config.yaml
num_hidden_layers: 13
hidden_size: 128
n_experts: 24
experts_per_token: 2
d_expert: 80
d_shared_expert: 128
hidden_act: "swiglu"
moe_layers: [0, 1, 2, 3, 4, 5, 6, 7, 8, 9, 10, 11, 12]
router_score: "sigmoid"
normalize_top_k: false
routed_scale: 1.0
balance_loss: 0.00323
balance_bias: false
router_logit_norm: 1.0
init_std_router: 0.0109
lr_router: 0.000806
num_attention_heads: 2
num_key_value_heads: 1
head_dim: 64
vocab_size: 4275
norm: "rmsnorm"
norm_place: "pre"
norm_eps: 1e-05
positions: "rope"
rope_theta: 10000.0
rope_fraction: 1.0
qk_norm: false
attn_scale: 0.125
tie_word_embeddings: false
parallel_block: false
init: "uniform"
init_std_qkv: 0.049
init_std_o: 0.0
init_std_up: 0.049
init_std_down: 0.0
optimizer: "soap_variant"
learning_rate: 0.00492
beta1: 0.95
beta2: 0.99
weight_decay: 0.079
lr_head: 0.00957
max_grad_norm: 2.0
warmup_steps: 200
schedule: "cos"
final_lr_fraction: 0.1
batch_tokens: [65536, 131072, 196608]
max_seq_len: 512
doc_mask: true
train_tokens: 472000000
max_steps: 3656
dataset: "wikipedia_en"
Below are experts of layer 8 (counted from 0) of a mixture-of-experts language model. Rows are named router (the router's row for the expert), down (a neuron's output weights, with its number) and show model dimensions 0-127. Each number is 128 + 24 x the weight over its row's rms, rounded and kept within 0 to 255.
After each expert's rows: a language model's description of what the expert responds to. This comes from a sample of Wikipedia text that the model never trained on.

# expert 12
router [148 157 142 132 119 124 140 159 142 100 140 115 101 137 157 143 177 114 110 169 107 128 134 148 125 103 148 129 147 100 196 178  92 134 126 101 133 164 125  85 142 123 142 147 127 122 144  90 108  79 152 119 130 136 108 168 139 132 182 119 126 106 159 120 152 121 155  92 121 162 136 146 151 129 110 173 111 130 132 137 168 109 125 146 115 140 106 138 127 160 103  79 104 165 151 118 114 135 142 167 168 128 135 136 150 108 153 138 153 102 131 115  76 155 151 144 128 156 101 124 143 120 108 165 117 114  73 141]
down1 [154 148 124 121 174 103 156 135  84 169 129 139 123 131  91 109 120  67 127 143 101 125 117 101 140 161 152 166  83 140 121 119 123 130 155 116 139 109 138 145 143 144  94 125  92 119 130 134 195 151  98 110 152 124 149 137 150 128 136 150 124 124 133 118  92 138 113 178 152 136 111 132 118 143 160  50 161 109 113 147 147 116 106 125 109 108 152 112 119 117 147 145  78  98 115 141 100 137  91  95 166 142 164 100 105 158 140 129  89 121 154 144  90 105 125 107 116 153 160 140 140 128 133 119 105 150 103 124]
down2 [131 150 135 121 125 112 135 110 128 145  86 116 162 155 137 121 148  95 132 101 132 101 136 106 120 187 163 115 116 107 136 128 117 152 142 107 124  92 119 160 148 110 150  83 107 129 162 128 128 165 131 135 152 134  93 135  92 141 107 115 100  73 127 146 138 120 167 152 132  98 131 152 115 107 106 119 175 116 109 120 101 159 145 139 124 108 183  70 126  83 142 176 181  83 108 136 177 129 160 174 124 114  97 110 149 157 128 130 116 144  96 131 115 158 119 146 145 123 121  95 122 134 113 148 100 115 148 130]
down3 [136 183 123  95 149 153 118 136  79 106 100  77 163  95 137 104 124 132 115 139 133  99  97 121 139 128 169 168 133  84 114  76 108 108 107 127 106 156 122 165 127 129 120 119 123 112 122 136 124 155 138 138 114 131 132 126 114 106 112 125  89 121 137 104 149 108 122 148 148 119 146 116 127  84 128  92  90  95 137 146 157 125 107 133 171 192  97 133 112 142 130  66 151 127  86 142 151 171 187 122 143 136 139 125 103 132  80 111 113 131 161 135 118  96 107 127 137 139 116 134 140 129 114 160 105 130 166 142]
down4 [182 149 150 118 122 105  93 135 108 147 104 148  93 160 127 105 104 160 126 152 101 152 162 102 147 169 102 134 130 136 135 106 116 175 107 149 114 136 127 114 128 130  92 149 144 119 125 151 100  81 134 149 139 125 139 133 127 127 131 133 174 163 124 153  80 134 152 151 101 132 102 171 164 161 150 165 158 157 123 202 118 125 120 182 155 132  85 118 186 130 116 133 132 170 163 136 126 103  90 130 155 122 158 133 155 150 109 118 141 123 106 134 114 139 134 129 130 108  92 104 144 144 149 132 120 127 142 116]
down5 [107 154 117 155 124 108 111 102  94 101 129 129  91 193  83 135 131 141 103 131 131 128 123 126 121 107 126 145 149 134 140 121 111 128 106 135 133 174 148 162 121 136 124 151 148 125  87  96 169 120 173 114 145 110 148 171  62 127 122 104  95 116 147 115 137 164  99 174 165 137 154 141  75  95 124  77 151 133 127 121 104 124 117 171 104 107 101 152 124 125 153 150 167 120 150 149 110 157 146 144  95 152 143 160 134 122 104 173 163 125 159 125 146 167 133 131 156 144 108 130 130 151 153 128 127 136 111 129]
Spaces, dashes, hyphens. Lone spaces before numbers, en dashes in year ranges and hyphen-joined pieces, such as 1932–33, season-opener, a 2004.

# expert 7
router [ 98  90 126 161 143 173 175  92 110 108 136 115 144 151 137 159 102 163  91 151 126  95 166 175 159 145 173 133 167 165 146 152 134 159  79 105 114 136 138 122  90 132 124 120 113 138 166 148 121 135 125 141  79 120 142 101 129 134 112 164 132 161 151 147 125 147 125 100 120 111 130 114 112 142 160 116 143  93 174 121 160 107 123 145 177 123 141 112 135  98  87 122 132 170 111 109  92 148 133 102 134 118 128 144 114 120 135 129 115 151 136 129 121  78 135 155 110 156 123 103  95 157  88 122 143 108  99 134]
down1 [ 98 136 189 101 100  90 106 101 111 131 163 117 114 114 138 109 125 151  83 141 150  92 122 112 165 109 124 128 120  99  90 151 128 130 127 108 130 158 170  85 142 119  99 141 157 143 171 111 107  96 167 126 158 154 146 106 129 171 131 108 155 141 124 160 122  92 132  92 121 135  91 129 140 147 127 107 162 169 150 155 130 179 149  84  93 143 156 131 153 152 155 135 164 135 103 105 129 122 174 145 160  77 122 125 140 120 111 118 132 116 104 136 118 124 141 145 119 140 161  99 152 137 146 139 122  93 140 143]
down2 [112 173 108 121 128 126 116 118 127 128 131 157  79 139 128 138 130  99 104  91 135 117 115 127 109 114 151 122 153 151 153 112 120 145 106 129 109 112 168  96 151 139 138 132 172 146 125 100 159  41 115  84 124 165 114 108 141 115 125 152  99 109 118 114 102 136 142 115 123 152 109 101 131 111 116 119  90 100 133 134 104 144 133 146 115 149 123 127 158 166 191 156  90 146 126 125 157 112 170  76 132 114 130 111 104 147  77 133 135 147 115 134 102  97 148 102 115 162  76 135  78 140 120 137 161 121 129 152]
down3 [129 112  66 154 175 121 176 152  94 141 155 112 141 112 130  94 117 119 146 135 121 143 111 159 153 131 104 142 122 136 116 159 110 130 117 122 114 103 112  97 107 148 121 137 131 146 126 106 170 114 109 128 131  99  98  67 145 115 128 140  89 153 137  82 138 119 143 108 137 153 134 168 157 166 113 152 155  95 106 117 135  91  90 131 103 127 162 118 111 112 151  58 132 116 129 125 119 100  97 134 111 136 149 129 121 144 124 145 161 141 144  93  90 112  86 106 157 160 129 146 149  88  90 121 137 169 161 131]
down4 [134  89 142 102 116  96 158  93 138 148 139 124  69 137 111 140 145 150  79 162 117 136 137 134 104 122 149 111  83 117  85 131 160 136  85 142 141 135 156 140 150 117 155 127 146 127 145 132 111 117 142 118 119 129 126 149 140 163  99 148 114 141 177 149 135 156  63 155  94 127 128 129 144 115 186 118 125 157 144 184  95 142 113 160 140 138 163 137 165 143 106 146 135 109 142 108  98 153 117 165 130 141 111 148 138  86 151 115 126 103 113 129  94 122 113 153  91 147 140 146 135 110 188 106 143 115 105 151]
down5 [187 124  96 148 127 139 142 122 105  78 129 126 116 109 125 139 144 171 129 137 133 158 110 133 123 123 105 155 141 104 115 104 131 148 186 105 135 143 153 167  90 123 149 136 135 110 107 147 166 170 147 100 139 130 177 163  97 145 107  70 138  85  93 125 134  99 103 123 113 109 103 136 134 133 158 146 119 110 144 110 140 112 136 151 104 102 114 138 122 123 163 129 112 163 135 127 130 122 178 149 174 123 148 157 137 156 150 166 162 111 157 118 142 104 111 123  71 137 123 124 119 174 119 136 135 112  71 131]
Months and time nouns. Month names, time nouns and the digits of dates, as in early January, in time, in order, eleven years later.

# expert 3
router [143 142 173 115 112  92 127 127 126 138 155 152 138 151 125 146 134 120 131 119 154 120 165  56 136 172 136 115 109 148 129 112  87 149 121 110 130 158 119 135 141 135 158 100  73 138  78 125 154 144 118 131 149 108 100 113 119 127 102 112 148 159 159 170 114 133 120 129  98 139 150  83 150 104 119 154 167 183 148  78 121 106 137 139 137 102 136 135 124 102 112  93  84 156 136 113 162 136 115 117 110  84  93 123 140 131  92 107 117 107 129  99  94 156 144 121 148 114 122 121 125 164 109  98  82  92 124 113]
down1 [ 80 131 114 119 127 126 146 109 134 144  84 190 147 140 117 110 125 141 145 139 136 120 109 159 153 152 124 147 112  93 123 106 134 112 109 139 126 128 147 143 119 117 126 195 118 107 147 121 130 120 156 205 116  50 133 131 127 117  96 139 110 103 133  86  85 130 136 103 154  72 143 128 121 142 126 119 147 121 129 133 163 141 132 136 124 159 105 114 159 107 152 100 146 138 139 147 120 160 170 101 152 133 175 135 141 181 119 103 160 175 142 132 156 119 120 111 149 124 104 106 162 116 118 116  91 131 142 122]
down2 [ 68 114 116 133 128 108 149 103 137 110 123 134 132 122 126 120 111 152  70 121 129 153 148 128 127 128 102 109 147 118 122 168 162 163 105 138 140 114 130  91 165 157 157 166 149 150 144 154 123 145 125 132 128 174 149 103  98 128 150 147 132 132 147 147 130 101 122 124 197 105  81 122 116 142  81 106 107  78 126 115 135 180 142 157 138 170 144 141 121 110 123 154 145 105 104 119 104 141 163 102 133 153 131 141 158 157 133  83 166 126  93  92 153 142 164 106 153 131 139 155 110 132 110 112  95  98 154 135]
down3 [144 132 127 120 137 107 141 102 133 150 130 104 134 178 139  91  79 172  93  59 145 122 115 101 121 134 117 111 148 170  80 126 123 136 117 127 108 113 109 149 181 137 151 100 132 119 123 101  99 145 123 102 125 150 136 157  97 133  90  80 152 113 175 105 131 164 116 109 128 116 117 134 134 158 152 164 140 143 176 106 131 108 129 134 109  97  97  94 141 121 122 131 131 141 143 120 140 145 136 142 152 151  68 114 101 171 111 120 159  95 114 129 112 139  94 113 123 135 168 136 130 149 132  87 144 101 121 171]
down4 [177 153 131 140  91 122 153 111 115 108 141 118 115 122 147 113 130 153 156 131 153  69 133 102  94 110 112 128 183 105 141 127 125 122 116 101 150 143  89 158 139 138 175  90 112 112 126 138 149 105 153 113 103 148  99 135 133 149 123  79 133 120 155 114 159  32 141 109 110 109 114 125 144 152 223 119 134  83 147 146 134 148 113 167 136 138  88 129 137 144 121 136  99 134 124 136 142 114 112 113 129 139 110 118 102 157 102 129 134 105 141 145 112 144 141 123 115 127 130  95 101 138 122 147  94 132 135 134]
down5 [114 152 133  99 125 139 133 113 132 141 154 136 100 119  94 143 127 107 112 105 120 124 133 125 132 108  74 117 152 144 136 145 133 137 156 120 138 108 150 152 100 107 152 111 150 143 112 145 144 156 124 159 147 135  86 103 102 112 120 123 130 149 151 126 123 155 140  88 190 131 118 154 129 179 132 150  80 192 144 120 139 100 137 142 123 152 158 129 126 114  93 120 140 135 109 148 111 125 122 163  79  98 155  84 124 128 115 132 148 154 162  76 105 177 151  84 113 121 105 132 130 153 142 105 212 101 128 130]
Spaces, parentheses, decimals. Opening parentheses, bare spaces, periods and digits after decimal points in tables, infoboxes and census or coordinate data, as in (age, 14.18.

# expert 20
router [139 141  90 139 149 127 108  70 168  92 135 136 127 116 106 127 134 108 178 107  79 155 133 109 142 110 142 133 131 128 179 112 140 127 130  73 131 120 117 144 180  89 139 106 181 148 139 148 122 140 112 138 114 165 125 144 129 151 121 148 128 123 138 122 134 126 145  80 136 114 122 111 104  71  72 116 127 126 109 130 183  95 119 134 187 112  97 106 132 152 158 129 115 116 152 136 158 158 122 135 148 117 124 111 116 145 105 162 116  94 152 129 166 134 164 160 124 138 115 157 133 140 132 135 136 108  77 149]
down1 [145 105 145 109 127 125 138 102 136 159 141 155 117 144 112 109 111  96 138 171 125 146 115 133 121 148 133 138 120  95 120  94 123 122 111 159 141 129 101 145 143 134 129 130 114 120 127 157 150 165 150 155 169 177 103 108 135  94 127  94 133 146 144 142 151 169  87 154 141 123 136 104 132 113  98 142 113  77 121 152 119 159 107 133 133 142 130  96 138 147 164 115 165 131 139 127 126  63 160 132 111 177 126 113  94  99 140 149 150 118  75 103 120  92 135 160 149 140 125 180 133  70 118 166 168 116  88 166]
down2 [136 145 109 175 106 153 159 101 149 107 127 164 143  97  98 123 120 125  73 129 140 150 162 151 101 116 119  83  95 121 156 126 128  92 169 140 136 116 125 187 104 108 111 118 108 120 139 133  95 120 146 177 123 145 145 134 105 121 117 149 103 105 101 130 120 124 130 137 156 155 102 101 184 157 126 126 178 127  86 155 119 117 118 134 142 145 134  92 137 155 106 134 142 169 125 141 135  97 124 138 147 102  96 109  75 151 123 133 169 135 113 158 124 153 115  94 138 125 105 153 163 156 158  87 124 115 142  92]
down3 [112 155 131 104 171  93 129 134 111  77 148 155 141 133 149 153 168 138 114 111 124 105 140 118 157 133 134 127 146 126 107 162 155 167 169 151 105  93 125 162 103  80 157 130 157 101  99 108 157 120 151 139  99 107  78 121  96  99 129 133 152 123  66 125 112 117 110 113 123 145  89 104 114 100 141 126 128 160 151 136 147 129 165 129 167 150 102 109 107 147 135 176 151 121 131 172 105 114 113 121 104 127  86 108 121 180 146 157 127 119 130 139 143 120 105 128 120  86 125 141 133 121 123 105 129 177  87 131]
down4 [117 140  93 138 133 146 103 132 101 132 158 159 147 105 110 132 144  87 123 169 144 125  94 111 146 135 107 146 144 115 178 132 140 111 162 124 132 134  95 159 145  94 146  88 123 156  94 131 157 152 138 127 112 140 105  95 109 114 180 156 154 113 163 161  99 140 105  95 159 160 118 115 115 136 114 182 118  80 117 127 108 108 114 167 138 158 142 119 140 132 186 130 136 123 140 115 117 114 126 129 107 150  92  99 120 130 143 108 186 113 124 103 156 136 141 158 148 115 101 164 117  95 172 133 107 125 131 185]
down5 [139 102 151  92 145 106 146 123 131 130 149 145 132 124 138 139 111 148 112 126 139 118 128  95 154 142 183 103 124 151 126 127 127 144  93 174 112 160 105 146 151 100 110 120 102 146 135 121 159 111 143 134  94 155 144  94 130 145 115 173 164 138 148 136 100 113 110 131 101 116 187  99 126 112 120 158 142 164 132 125 171  73  98 129 163 144 107 133 117 142  99 150 116 111 152 132 138 125 141 123 130 168  99  72 164 151  71 125 137  64 113  97 148 106 133 111 118  97  81 140 169 136 118 141 141 126 127 164]
Verb stems before suffixes. Verb stems awaiting -ed, -ing or -ation, such as develop(ing), con-clud(ed), form, found, design, oper.

# expert 14
router [134 161 150 142 168 143 134 150 107 127 118 167 105 158 104 155 101 118 140 173 137 114 133 111  78 124 117 137 138 128 131 144 139 168  80 101 107 124 122 157 179 146 157 119 142  99 123  94 140 135 118 144 128 154 123 123 133 121 118 181 148 159 133 119 119 175 151  95 108 173 142 153 126 117 115 129 198 170 131 120 137 191 129 170 108 125  93  95  89 103 111 145 139 107 156 100 168  88 129 142 100 134 114 132 130 133 149 137 112 102  99 112 148 133 130 108 133  92 132 152 139 142 131  97 138 165 140 107]
down1 [127 104 167 130 124 131 155 126 125  91  74  70 140 129 141 111 165 120 124 149 140 147 145 151  92 118 163 115 146 137  96 112 160 113 175 150 157 121 103 147 144 114  87 112 142 117 118 135 124  84 152 109 142 156 169 168 130  97 112 118 103 154 131 128 143  86 128 124  93  93  88 131 143 161 106 105 121 162  87 146 138 118 146 106 141 140 109 106 132 134 118 117 107 126 187 135 146 157 132 100 147 148 130  93 119  94 130 148 138 149  86 127  95 173 143 124 132 157 115 149  74 111 122  91 104 151 114 125]
down2 [114 118  86 167 137 107 125 166 113 214 104 151 101 130 133 134 140 161 132 126 141 125 132 135 132 112 173  71 160 147 104 124 108 123 126 128  85 128 110 122 127 111 188 134 110 157 107 129 114  82 146 171 119 100 142 105 136 158 136 135 139 139 116  95 154 152 133 169 134 111 151 123 127 137 131 105  64 108 115 125  79 157  93  96 141 115 134 135 134 127 107 130 120 129 158 152 110  88  95 138 169 125 141 120 155 145 142 117 102 111 111 145 127 114 118 107 144 174 150  99 123 142 118 139 124  79 108 126]
down3 [154 117 158 135 122  98 121 100 110 133 132 135 128 125 157 131 111 168 100 122  74 146 103 131 113 105  94 140 125 129 121 142 118 128 121 114 134 144 167  97 101 121 151 109 112 113 119 131  84  98 117 106 134 112 147 123 113 116 112 119  76  75 136 141 158 146 150 134 136 125 150 129 146 119 201 127  88 120 143 169 139 130 131 101 157 196 115 137 153 147 153 118  97 114 127  86 133 137 185 156 130 142 139  99 121 107  76  86 144 124 147 104 125 130 133 132 167 164 188 123 138 109 127 178 131 134 115 132]
down4 [103 159 122 139 103 135 149 119  91 157 126 118 104 166 108 146 121 122 172 116 147 101 103 146 133 163 160  84 147 147 129 108 110 124 111 104 128 118 117 142 136 133 118 137 173 129 145 110 132 148 153 127 147 179 126 138 109 117  88 155 100 130 151 137 141 135 109 102 128 134 142 126 118 168  95 113 168 147 125 130 123  78 170 104 104  76  85 146 173 122 145 133 179 116 157 156  93 127 132 104 142 142 134 114 131  97 162 156  70 122  97 138 116  98 131 123  76 118  70 144 134 116 142 119 119 147  85 116]
down5 [172 161 147 121 111 128 128 107 127 116 153 179 156 117  81 122 164 111 133 147 134 120 154 102 118  78 173 128  93 121  92 134 138 136 123 134 157  56 116 126 164 144 118 127 124 134 143 148  78 155 107 107  96 126 190 108 108 132 132 114 125 133 119 152 145 114 157 153 161 113 145 121  86 124 141 138  88 140 139 109 165 114 116 110 117 109 107 130 123 135 120 133 118 125 125 113 134 135 141  86 131  87 129 164  93 113 122 110 135 137 106 106  95 122 134 179  66  79 117 117 125 107 165 155 148 122 145 129]
Proper-name capitals. Initial pieces of capitalized names and institutions, such as New, United, American, U.S., World, Air, Health.

# expert 0
router [126  89 138  98 104 151 149 140 143 139 149 155 117 122 127 110  97 149 135 131 118 164 120 131 104 137 148  92 110  99 136 144 130 150  63 133 108  88 105 128 116 158  88 117 128 157 113 111 127 149 127  74 104 123 126 156 122 168 157 138 148 132 140  90 110 118 164 169 129 100  79 137 114  93 141 117 119 126 137 118 155 123 106 100 124 111 102  58  76 146 130 111 136 146 131  92 141 177 125 113 139 146 109 119 108 142 147 138 124 103 150 154 146 118 112 167  79  95 143 123  63 114 138 115 132 125  93 143]
down1 [170 117 113  77 145 115 149 106 138 161 139 108 123 153 122 103 174 160 142 118 124 146 151 183 152  91 115 161 145 134 171 101 131 159 175 142 120 141 127 152 115  87 148 142 126 141 178 167 121 117 110 125 158 123 155 144 125 133  85 175 185 129 143 127 155 141 147 132 141 147 143  98 130 156 119 122 129 157 104 137  89 154 126  95 121 178  95 119 110 143 153 124 130 121 153 101 141 112  95  95 112 118 108 124 124 105 129 109  72 162 146 143 126  79 145 143 123 136 117 135 100 147 136  93 109 128 107 137]
down2 [141 125  84 129 146 137  98 116  93 135 117 141 139 107  85 107 168 156 139 161 122 110 131 157 161 109 128 164 120 127 153  88 180 160 175  99  88  97 146  90 131 123 171 128 173 115 151 146 144 119 157 134 162  82 127 112 155 143 124 168 139  81 135 134 146 144 125 124 161 107 132 141 109 135 122 125 105 153 152 113 154  92 121 125 143  99 114 144 137 157  98 120 100 133 166  56 102 148 145  94 127 109 141 108 139 104 138 138 103 148 141 122 110 112 124 123 153  71 103 107 112 150 109 130 113 138 135 119]
down3 [119 140 106 156  89 130  54  99 127 158 145 121 112 141 117 139 162 152 122 157 119 108  68 144 127 108 111 124 119 143 177 104 134 111 129 143 108 118  73 155 129 147 104 131 141 151 167 150 165 123 125 118  99  94 113 102 144 153 126 117 136 102 144 130 104 108 146 172 131 126  85 167 113 135 111 135 106 117 140 149 126 115 151 144 106 152 173 141 115 156 158 179 116 159 120  93 150 106 118 131 124 119 146 149 159 122 123 157 125 116 179  94 181 147 132 133 120 107  73  88 134 155 124 119 118 123 130 126]
down4 [ 83 148 103 152 104 152  92 150 135 147 128 123 158 115 142 123 132 128 108 126 159 133 100 101 117 137 147 151 150 129  89 100 167 138 103 132 136 121 134 118 105 144 147 155 134  92 108 118  88  36 118 126 131 109 120 150 140  97 100 134 108 129 148 148  79 113 130 101 117 137 146  96 165 111 117  78 194 115 128 150  87 133 128 110  76 135  88  97 134 117 167  95 158  99 133  87 148 158 156 128 107 107 142 120 118 121 148 126 137 123 105 151 108  99 148 135 154 142 107 117 123 120 135 105 134 105  94 141]
down5 [120 159 114  96 125 161 126 133 165 110 119 134 117 136 167 143 135 161  91 114  91 185 129 139 147  84  94  81 129  90 152 152 138 145 120 130 127 116 119  99 133 134 124 103  92 134 146 100 117 140 106  94 140 173 119  91 117 111 143 132 120 161 106 129 110  97 121 122 132  96 123 135 125 111 119  85 117 121 119 115 103 135 110 154 142 155 119 153 160 110 125 151 111 121  76 128 118  83 160 100 112 153 148 138 118 152 117 134  92 130 116 156 121 182 138  77 132  85 124 159 111 115 175 149 175 175 104 126]
Digits and acronym pieces. Final digits of years and numbers in tables and date ranges, plus capital acronym pieces, such as 202'1', P'FA', F'AR'C.

# expert 15
router [152 111 112 165 117 128 131  99 111 155 114  80  75 121 123 120 124 122 173  97 121 124 106 112 142 154 140 119 122 152 111 101 126  98 171 163 126 126 150 127  99 117  89 140 124 137 125 158 130 114 159 116 141 103 125 116 127  97 112 100 137 121 103 143 107  60 111 142 162 108 132  88 131 144 134  91 145  72 100 172 112 163 128 125 112 134 137 180 136 163 109 151 164 113 144 172 140 132  94 181 103 149 131 159 151  91 124 122 127 123 121  99 150 155 108 100 151 136 162 102 159 124 142 140 118 152 151 110]
down1 [119 148 164 104 147 147 122  98 100 137  96 171  75 137 165 147 141 122 147  97 122 102 127 130 129  74 125 100 126 111 136 117 151 118 102 125 116 114 102 132 103 136 111 153 123 120 120 161 120 187 117 116 157 138 135 158 168 119 150 171 111 119 172 138 131 127 168 117 152 159 155  96 139 148 134 163 123 129 102 113 144  68 131 139 130 169  97  93 144 125  85 169 177 140 133 145 150 138 189 148 147 136 134 110 119 136 109 138  84 168 111 125 135 164 118 146 147 132 104 132 133 145 110 106 125  88 136 121]
down2 [113 118 186 135 110 125 144 110 174 169 138 153 132 147 135 115 137 152 105 139 129 121 137 155 107 135 108 142 148 152 155 126  71 151 128 113 135 100 139 169 130 135 152 111 127 105 124  70 167 135 110 119 148 164 159  90 135 120 111 159 133 120 140 131 137 120 138 101 158 162 108 145 120 145 148 140 148  57 154  67 142 127 130 190 102 137 123 100 144 122 118 126 137 103  83 118 111 159 151 135 110 173 108 115 127 104 117 128 112 135 106 162 117 170 160  97 148 127  93 139 130 127 126 137 112 144  93  85]
down3 [132 127 112 136 130 120 164 129 170 107 129 124 115 119  82 147 127 124  85 100 146 113 178 112  95 112 142 135  91 116 110 118 151 121 159 124 146 108 105 107  61 104 120 130 143 130 117 135 116 158 156 139 102 108 153 136 139 142 133  94 105 147 135 146 121 131 155  97 179 164 101 101 169 150 144 168 109 130 137 142 160 122 112 135 142 118 143 113 134 160 110 144 153 169 122 114 143 196 145 156 138 159 166 116 126  91  80 123  92 113 155 183 163 136 101 132 145 102 126  89 131 132 106 137 109 134 159 114]
down4 [ 95 119 136 165 110  85 120 119 117 129 114 151 146 136 157 116 145 161  72 136 114 178 147 108 103 121  95  97  92 123 112 115 129 120 161 151 166 151 108 152 148  88 155 143 159 118 146 136 131 170 163  89 134 107 145 178  82 104  96 110 110 127 143 146 150 129 103 117  86 152 106 119  99 102 111 122 118 160 144 120 128 121 113 131 101 155 114 133 111 109 130 137 136 131  82  96 115 116 138 103 172 134 124 105 123 152 155  98 154 117 103 139 179 125 123 125 114 115 111 123 118 131 128  85 120  77  64 130]
down5 [124 107 116 122 126 164 131 118 145 136 118  77 156  97 105  53 122 130 111 160 153 183 112 135 154  74 145 130 130 146 154 144 147 133 134 149 139 133 119 118 108 124 141 112 117 121 154 172 159 157 136 138 145 119 166 142 115 145 141 132 149 127 105 116 104  87 149 111  96 157 170  77 159 151 143 174 167 142 137 144 101 144 146 126 109 143 128  90  95 104 156 126 170 115 148 125 157 147 105 141 118 130 113  98 102 110  98  98 127 112 130 103 148 110 113 117  98 182 166 114 135 103 146 122 147  90 122 147]
Clause-ending punctuation. Commas after opening phrases in biographies and histories, as in In 1911, and as he braced for the fall, plus headings, periods and including/where.

# expert 5
router [130  97 161 129 123 145  98  92 116 133  95 110 153 100 126 114 126 166 114 121 145 149 177 120 119 151  96 150 128 109 117 122 103 130  71 126 172 124 152  96 160 133 117 126 116 105 144  94 126 122 128 135 115 159 117 106 102 108  95 158 188 161 134 122 150 141  90  82 119 123  99 153 163 116 110 158  93 112 121 120  83 111 172 141 165 160 154 160 160 114 134 115 154 126 107 150 119 115 144 112 130 163 115 110 140 172 139 106 148 174 162 101 103 101 142 131 132 100 106 157 136 132 118 120 101 161 139  93]
down1 [120 136 117 180 149  98 150 125 117 134 126 114 167 154 154 128 133 146 119 143 153 128 118  74 132 151 106  92  97 145 129  98 172 158 142 101 129 106 161  97  94 106 109  96 148 142 107 128 129 134 145 136 106  98 170 126 149 140 106 154 152 110  89 138 159 142 105 108 131 125 108 114 112 119  96 118 112 169  89 162 147 151  84 135  99 162 163 149 121 133 139 110 162 166 130 137 125 145 143 107  98 153 178  85 147 103 125 134 176 126 115 139 131  97 117 146 164 137 130 119 113 112  98 140 108  86  81 160]
down2 [136 169 137 152 132 162 120  97 113 108  99 183 119 111 139 144 182 136 151 134 105 127 117 123 152 131  86 123 139 144 129 123 113 160 161 147 121 115 113 136 172 150 125 169 110 129 164 158 117  94 168 129  99  83 193 137 171 143  80 102 154 127 117 135 161 113 162 162 105 146 133 166 119 120 102 130 134 102 161 121 104 158  82 124 121 148  98 117 115  86 140 135 138 139 138 149 104 145  84 102 121 106 105 123 148  82 121 122 139 113 122 140 170 116 143 137 125 163 149 130 106  95 123 149 119 115 103 136]
down3 [ 90 111 132 122 125 133 110 124 117 157 124 119 144 147 158  93 158 130 127 142 143 147 143 134 119 137 150  92 125 158 106  81 143 103 151 132 123 143 143 131 145 138 126  70 152 106 135 126 143 128 187 131  84 136 105 132 138 121 172 129 139 155 128 126 125 152 135 179 127 114 107 128 101 113 132 139 124  79 111 136 140 189 119 133 130 115  78 141 109 128 125 112 178 107 127 165 163 109  79 170 106 160 121 144 112  97 123 118 169 133 131 139 159 116 174 140 108 159 107 143 111 137  49 143 133 100 107  99]
down4 [166 121 116 132  79  97 104 103 123  70 118  95  91 144 162 155 148 117  93 152 156 119 124 130 105 141 126  92 111 126 140 118 111 112 107 133 113 103  95 108 144 136 175 108 139  97  75 173 105 108 137 166 127 165 143 147  80 142  84 105 151 188 152 128 105  49 112 128 131 153 118 113 116  84 136 120 144 115 135 118 142 107 146 139 161 132 140 134  94 131 136 107 141 144 132 136 106 131 110 144 117 126  80 128 163 125 129 148 144 108 127 129 154 127 106 116 131 130 146 118 132  91 128 128 103 149 114 171]
down5 [122 113  99 122 127 118 121 145 121 121 161 161 111 117 126 116 121 139 126  86  42 137 157 162 105 120 121 136 147 120 144 127 116 111 129 118 114 158 101 126 138 130  77 130  69 118 148 112 152 130 141 108 116 132  87 113 153 140 137 129 130 173 101 114 154 126 123 119 106 118 136 150 134 170 111 178 105 141 103 121 129 163  88 146 119 122  81 147 154 111  81 166 133  91 161 125  83 127 101 146 118  88 110 120 160 187 103 121  96 105  93 123 133 118 126 153  80 150 123 120 122 148 148 134 156 142 156 124]
Years and ID numbers. Leading digits of years, dates, catalogue numbers and ISBNs in lists and infoboxes, as in 1964, 135600, (1960).